config.toml
experts_per_token = 2
balance_loss = 0.0132
balance_bias = false
router_z_loss = 0.001
shared_expert_gate = true
lr_router = 0.00051
vocab_size = 47217
norm = "rmsnorm"
norm_eps = 1e-05
batch_tokens = [65536, 131072]
steps = 8356
Below are experts of layer 3 (counted from 0) of a mixture-of-experts language model. Rows are named router (the router's row for the expert), gate (a neuron's input weights, with its number), up (a neuron's input weights, with its number), down (a neuron's output weights, with its number) and show model dimensions 0-255. Each number is 50 + 15 x the weight over its row's rms, rounded and kept within 0 to 99.
Before each expert's rows: a language model's description of what the expert responds to; "raises" lists some tokens whose logits its average output raises strongly, later layers aside. This comes from a sample of Wikipedia text that the model never trained on.

# expert 22
Miscellaneous verbs, suffixes like -ing, ordinals such as second, and words like between, throughout and war, often in military or sports narrative.
raises: ",", " on", "ed"
router:49 34 42 34 44 70 49 49 69 49 42 42 36 43 54 22 40 28 69 43 29 65 48 25 46 75 33 38 58 66 40 34 64 36 35 24 68 44 71 69 59 73 76 41 38 31 36 34 32 33 61 63 85 65 66 43 43 67 66 48 45 50 62 31 61 66 67 49 57 49 55 36 85 51 84 35 62 23 61 23 44 67 21 64 45 30 44 33 48 57 72 72 51 34 35 53 45 49 32 36 33 66 24 65 55 67 57 34 78 49 66 36 42 36 23 53 45 35 27 57 66 43 65 62 25 33 44 51 34 32 34 63 71 44 30 70 28 50 31 59 63 52 43 63 82 67 59 33 29 43 56 59 69 57 71 43 68 55 40 41 61 47 49 45 31 34 48 47 65 58 54 64 44 38 38 58 56 39 61 50 35 38 57 64 46 55 47 60 38 56 52 58 31 53 64 64 29 65 44 53 58 35 41 64 34 63 63 53 30 36 20 61 65 67 37 67 60 41 59 68 44 50 54 35 56 39 32 57 29 65 33 68 35 60 60 61 41 23 65 62 40 39 59 47 65 32 40 15 40 66 70 21 60 52 38 26
gate0:61 64 40 43 38 62 50 38 55 38 59 38 51 50 73 45 51 46 45 51 29 37 48 59 36 66 48 55 30 33 50 50 66 46 57 43 80 31 67 57 36 76 68 61 31 31 11 38 55 63 46 63 38 35 61 64 55 38 78 66 61 42 41 26 60 75 45 18 45 38 60 60 71 38 35 50 36 26 55 50 76 28 42 24 49 46 53 59 49 38 47 62 52 58 45 47 49 25 42 55 36 69 40 39 46 28 64 41 74 49 54 32 44 15 64 55 39 33 43 71 55 53 59 67 38 42 43 61 71 55 32 21 62 40 53 49 24 65 54 39 83 61 48 51 47 44 42 25 51 60 35 40 40 51 79 38 73 54 65 53 52 20 69 38 36 40 20 43 38 57 82 69 35 58 59 37 87 25 76 30 16 61 49 42 54 56 61 27 72 62 59 61 72 48 61 31 48 44 32 56 18 72 73 47 58 44 51 75 54 88 30 59 61 41 44 25 46 41 59 51 45 88 29 59 30 60 27 52 67 60 37 23 36 58 83 72 45 50 48 40 38 37 51 79 67 49 56 32 49 19 47 30 56 37 52 76
up0:42 41 74 45 54 57 21 52 64 37 51 62 42 48 44 45 66 33 71 71 43 40 48 39 54 43 32 54 33 28 55 43 44 50 88 50 87 29 49 44 45 31 62 41 50 78 56 45 38 48 62 34 54 56 59 39 16 70 66 52 72 32 64 44 38 41 37 75 60 45 66 30 71 65 31 55 22 26 43 66 52 44 63 45 43 34 57 59 24 54 39 52 66 49 69 63 67 39 75 36 30 51 53 65 33 52 38 28 33 33 73 59 71 65 58 61 33 36 37 58 52 52 50 30 58 55 54 63 16 50 48 23 23 56 42 34 54 66 72 46 43 61 67 65 26 52 49 37 46 24 54 59 33 24 36 71 47 49 68 66 50 37 33 41 42 55 72 48 44 16 61 44 47 75 54 55 60 66 18 96 36 77 35 49 55 50 42 31 41 66 56 18 31 52 41 66 55 74 74 66 41 33 47 31 44 46 78 34 42 79 54 49 44 59 61 39 35 50 52 27 34 57 45 60 36 70 61 57 64 63 58 69 86 67 51 33 51 44 42 51 24 43 57 38 43 48 48 62 63 40 32 65 80 64 56 34
down0:55 42 48 40 35 28 52 30 44 47 66 54 32 42 56 64 44 55 53 64 36 56 34 48 37 60 33 44 55 68 61 52 41 25 44 68 54 53 51 62 71 29 27 61 55 53 47 52 37 27 36 42 68 33 33 65 58 50 43 51 61 29 59 29 28 64 66 45 66 73 61 67 24 29 52 23 39 31 46 47 26 48 56 27 44 57 38 46 54 35 34 40 54 54 89 51 48 71 53 57 51 42 37 79 47 36 42 51 59 52 67 55 54 86 06 57 49 56 52 66 61 61 50 51 72 39 37 66 70 54 36 64 47 62 31 52 42 63 69 52 50 65 61 44 40 43 32 54 34 25 74 84 50 58 31 40 50 37 67 65 52 69 73 47 76 60 59 57 65 61 44 56 25 37 36 58 50 77 45 45 33 69 73 26 48 60 58 80 44 53 66 60 62 41 46 53 43 48 40 43 72 68 35 42 13 47 27 56 59 71 54 34 60 51 43 50 34 47 55 22 57 46 44 61 64 48 58 57 50 30 53 40 67 44 39 53 15 42 38 27 55 75 31 45 24 51 71 64 46 42 56 46 79 20 31 32
gate1:57 60 28 57 63 43 35 61 50 34 68 61 49 34 52 75 52 57 54 23 33 45 28 27 67 83 34 61 16 48 33 48 43 53 55 45 56 40 50 57 37 28 51 51 28 54 37 69 13 42 51 19 49 58 62 46 39 69 67 27 38 60 55 43 23 74 52 23 64 40 43 83 52 23 55 63 54 30 45 60 41 48 54 45 61 51 61 64 55 48 39 53 53 55 34 46 70 44 54 39 14 54 55 46 52 53 33 51 48 40 66 45 56 58 65 70 49 70 52 54 65 64 80 58 42 47 59 75 43 26 72 53 41 16 61 42 47 38 29 68 56 55 66 49 68 42 53 47 29 48 35 65 56 37 64 43 39 69 87 49 74 30 32 40 58 54 54 53 59 54 79 61 39 33 64 47 70 49 44 38 81 62 53 50 51 68 81 47 39 55 73 64 47 63 72 61 60 63 63 45 55 76 48 68 33 33 69 48 44 56 35 79 52 38 42 52 64 39 46 24 47 40 35 43 28 49 37 66 48 74 19 67 55 74 44 48 41 28 28 64 53 60 24 37 75 58 81 48 60 42 44 59 51 64 58 61
up1:53 55 48 42 35 48 19 45 58 52 47 57 47 58 56 50 58 33 50 66 42 62 54 63 44 54 37 49 53 58 46 27 25 55 61 17 66 81 39 37 13 56 55 73 53 40 36 32 28 16 15 42 62 73 46 45 64 36 63 47 54 04 36 46 59 53 51 30 18 57 36 54 28 51 40 50 51 73 60 47 50 51 46 48 32 59 73 90 68 64 66 42 52 40 19 40 46 38 54 53 62 47 21 26 43 61 43 68 46 09 73 50 36 54 78 64 39 68 44 17 32 44 37 30 42 19 54 44 46 28 34 57 20 52 31 26 39 29 48 55 30 40 69 60 53 51 52 45 75 34 52 45 51 44 51 62 47 42 53 75 15 52 43 38 65 70 66 54 63 58 27 89 67 47 61 52 73 72 49 66 31 48 41 28 49 67 47 41 63 47 37 45 72 40 73 45 40 70 48 28 34 45 57 57 90 47 36 56 65 64 54 54 22 48 54 53 50 58 73 68 59 73 63 36 61 63 47 37 75 32 42 54 68 45 51 62 58 40 73 54 53 20 39 51 65 49 68 33 52 47 56 44 77 56 39 56
down1:59 44 66 48 73 67 40 44 30 43 74 42 42 47 51 77 58 50 67 48 25 40 30 50 59 47 53 41 67 74 52 44 61 57 63 46 71 48 34 52 64 35 43 73 48 51 81 53 27 61 59 55 53 33 34 43 61 49 46 56 43 48 68 48 54 64 50 18 60 21 58 75 62 37 39 33 72 56 35 63 51 52 38 69 45 76 45 48 43 43 36 56 51 21 44 46 28 60 45 70 64 35 62 47 78 49 21 79 61 67 47 40 72 55 51 64 53 50 76 52 44 49 32 49 42 45 65 65 71 60 43 26 31 68 40 53 55 57 42 79 58 64 59 76 48 38 40 41 55 52 32 53 62 21 34 46 68 37 59 43 39 51 63 25 80 79 69 55 67 39 44 50 38 24 56 46 32 47 56 63 52 54 53 48 40 47 62 44 48 43 26 45 69 71 28 49 46 39 52 73 60 55 11 60 15 47 63 42 47 38 50 67 57 44 44 66 60 37 47 49 50 40 53 51 48 30 72 53 33 52 54 47 45 57 47 61 66 37 28 42 64 38 33 54 61 42 77 66 57 62 79 18 60 47 46 48
gate2:30 82 62 45 49 60 59 35 73 57 53 53 48 30 59 45 36 51 45 86 43 26 73 54 58 49 37 61 60 53 68 36 58 28 38 71 73 68 74 52 59 53 41 39 34 45 35 45 23 38 56 55 67 21 35 44 23 57 35 60 57 56 49 49 56 56 49 56 50 23 76 41 62 61 59 75 46 57 67 51 36 57 87 49 69 53 56 39 51 50 51 93 48 63 30 42 49 47 35 74 50 12 42 33 71 48 67 63 55 55 60 49 27 26 47 48 60 80 66 26 56 37 32 51 56 33 81 63 18 52 66 38 77 42 35 24 12 43 62 47 49 52 51 44 49 49 30 30 41 52 65 83 32 59 40 79 82 80 68 26 53 42 53 56 37 48 44 48 47 64 43 42 37 42 67 57 60 37 55 56 55 49 57 78 39 72 44 68 25 51 59 31 55 42 64 63 47 37 31 65 45 67 25 67 70 54 54 65 74 54 41 46 42 56 55 73 65 48 53 37 52 40 50 75 26 50 45 84 29 56 53 41 39 55 51 44 20 71 49 50 20 47 48 88 47 32 47 44 43 68 28 53 52 57 54 63
up2:61 42 43 42 68 30 02 60 36 54 78 46 72 48 58 43 44 51 50 58 26 35 76 56 66 48 29 35 57 88 66 75 31 64 26 41 21 53 53 53 63 56 51 54 84 80 39 66 56 40 40 36 56 92 81 51 72 48 35 52 24 48 43 44 62 31 28 32 61 58 55 46 58 62 75 45 59 50 79 35 23 58 30 56 47 30 56 68 20 65 50 40 11 66 22 66 50 51 62 64 48 60 83 60 49 27 39 57 47 42 30 64 42 64 45 68 54 49 66 51 61 22 53 12 62 64 57 70 41 71 74 53 52 36 26 40 50 51 33 37 54 43 21 41 52 15 87 32 48 40 34 54 61 50 43 51 24 62 45 60 40 51 60 57 40 36 76 36 54 47 16 42 58 59 28 57 36 55 59 40 37 32 48 60 48 33 26 47 33 48 64 62 50 80 34 56 51 41 61 48 40 38 89 57 16 57 33 41 35 65 57 76 42 60 32 77 49 36 65 61 61 37 75 51 71 63 63 36 37 59 57 31 44 59 41 28 58 67 55 30 55 40 46 45 53 55 53 69 74 60 39 65 54 42 32 56
down2:37 49 43 45 69 71 30 60 70 52 71 41 58 74 65 53 56 63 65 48 57 17 61 51 50 43 36 53 67 46 41 47 46 39 56 38 29 61 65 53 72 53 46 28 58 69 14 36 28 52 65 40 42 52 50 11 52 14 38 29 73 42 43 48 48 49 56 40 65 66 64 47 37 42 51 42 45 37 59 48 72 41 22 56 45 53 48 41 68 42 62 20 51 43 41 54 38 41 54 64 46 31 20 53 51 48 58 55 36 75 53 53 29 37 35 38 38 43 36 43 68 56 53 17 58 46 45 49 72 60 55 56 26 55 51 52 52 59 46 10 35 75 61 48 51 31 49 44 46 48 64 21 34 56 52 29 30 59 53 64 50 33 64 51 27 45 44 30 49 44 49 69 28 36 54 68 10 40 15 14 22 25 43 62 53 31 46 54 43 41 41 23 62 51 31 60 25 30 38 59 49 62 21 48 30 59 48 47 49 53 56 18 41 34 30 46 54 79 43 39 73 46 45 28 50 56 54 75 48 33 42 39 29 69 46 76 21 73 42 77 53 45 68 58 13 51 55 22 44 33 56 62 58 58 34 40
gate3:57 61 48 58 66 53 57 58 48 44 46 66 44 79 44 59 27 40 63 54 45 67 45 53 34 65 47 42 44 48 57 26 41 79 22 35 59 79 34 74 70 54 48 43 49 35 45 44 62 26 54 76 52 38 13 46 66 59 64 41 42 56 39 32 52 72 71 26 64 50 39 51 79 58 40 63 26 45 46 42 37 78 52 55 52 50 52 33 38 64 45 51 50 59 45 48 74 18 54 66 55 33 29 46 85 61 74 71 22 49 37 78 66 90 84 43 31 71 67 53 30 57 50 58 51 55 64 55 75 58 61 36 40 58 90 54 66 33 56 29 48 61 55 25 49 56 44 59 39 57 48 47 48 61 59 40 30 40 67 48 46 52 30 62 51 48 31 70 50 44 52 42 59 31 49 49 78 60 60 24 34 79 56 70 43 53 34 37 45 58 76 67 64 52 68 45 33 20 48 57 56 35 52 77 76 57 40 39 23 63 61 26 37 55 63 23 29 67 55 59 38 76 44 35 48 32 72 24 62 47 49 63 59 62 43 55 47 45 61 60 51 72 38 71 58 64 53 45 31 84 49 35 07 44 41 17
up3:13 43 43 32 56 51 43 42 56 57 44 52 50 30 46 34 57 61 64 38 44 59 66 31 42 11 56 58 57 43 39 36 38 51 35 43 62 39 34 50 49 53 54 64 64 58 55 43 26 52 75 52 59 47 66 50 55 63 70 63 67 37 72 63 70 56 45 39 60 50 48 46 29 34 44 54 86 56 79 65 43 58 65 52 60 27 25 37 31 33 63 45 39 49 46 40 39 41 30 55 57 56 37 46 53 53 49 81 54 37 43 67 60 49 11 57 60 55 41 25 34 36 57 81 21 59 48 74 55 48 22 81 32 63 40 52 24 40 35 54 54 34 49 52 55 38 44 58 62 40 51 33 41 65 47 16 61 61 40 48 41 62 61 62 40 35 61 09 36 25 43 59 65 59 35 57 57 46 19 48 33 48 73 45 28 67 67 74 42 79 67 73 32 50 93 52 38 49 29 63 56 45 46 34 50 54 39 72 43 60 52 42 70 60 44 67 39 63 59 35 71 37 53 66 21 62 36 27 49 33 25 75 60 38 46 43 40 56 48 40 61 43 43 35 47 37 34 59 73 37 67 48 36 54 42 22
down3:24 96 56 38 65 38 65 45 59 82 34 40 33 33 51 68 82 47 60 53 42 64 37 31 39 41 25 41 59 19 38 67 63 28 69 27 66 00 49 54 37 46 79 54 64 62 60 42 46 56 54 60 33 60 51 76 35 65 80 48 53 38 55 45 53 67 72 51 46 35 38 65 55 52 37 45 44 44 58 14 42 45 66 43 46 64 77 36 32 36 53 70 73 51 33 65 44 21 57 38 41 45 53 47 24 74 55 42 54 33 31 72 26 76 39 54 52 39 65 45 48 47 47 74 50 58 39 40 42 50 57 40 35 64 34 76 33 52 43 45 59 15 56 11 43 05 52 61 42 37 54 54 59 53 42 55 38 52 56 36 21 31 59 57 67 35 43 45 50 47 49 38 44 53 56 60 42 62 70 24 45 39 41 55 58 31 51 75 67 29 49 72 83 36 56 59 54 54 48 57 67 44 73 23 44 34 50 43 48 31 51 53 32 45 56 55 45 31 32 71 32 36 48 52 72 27 47 36 37 24 39 46 73 52 65 50 15 36 56 68 37 35 56 58 46 60 45 44 66 20 55 71 33 67 52 49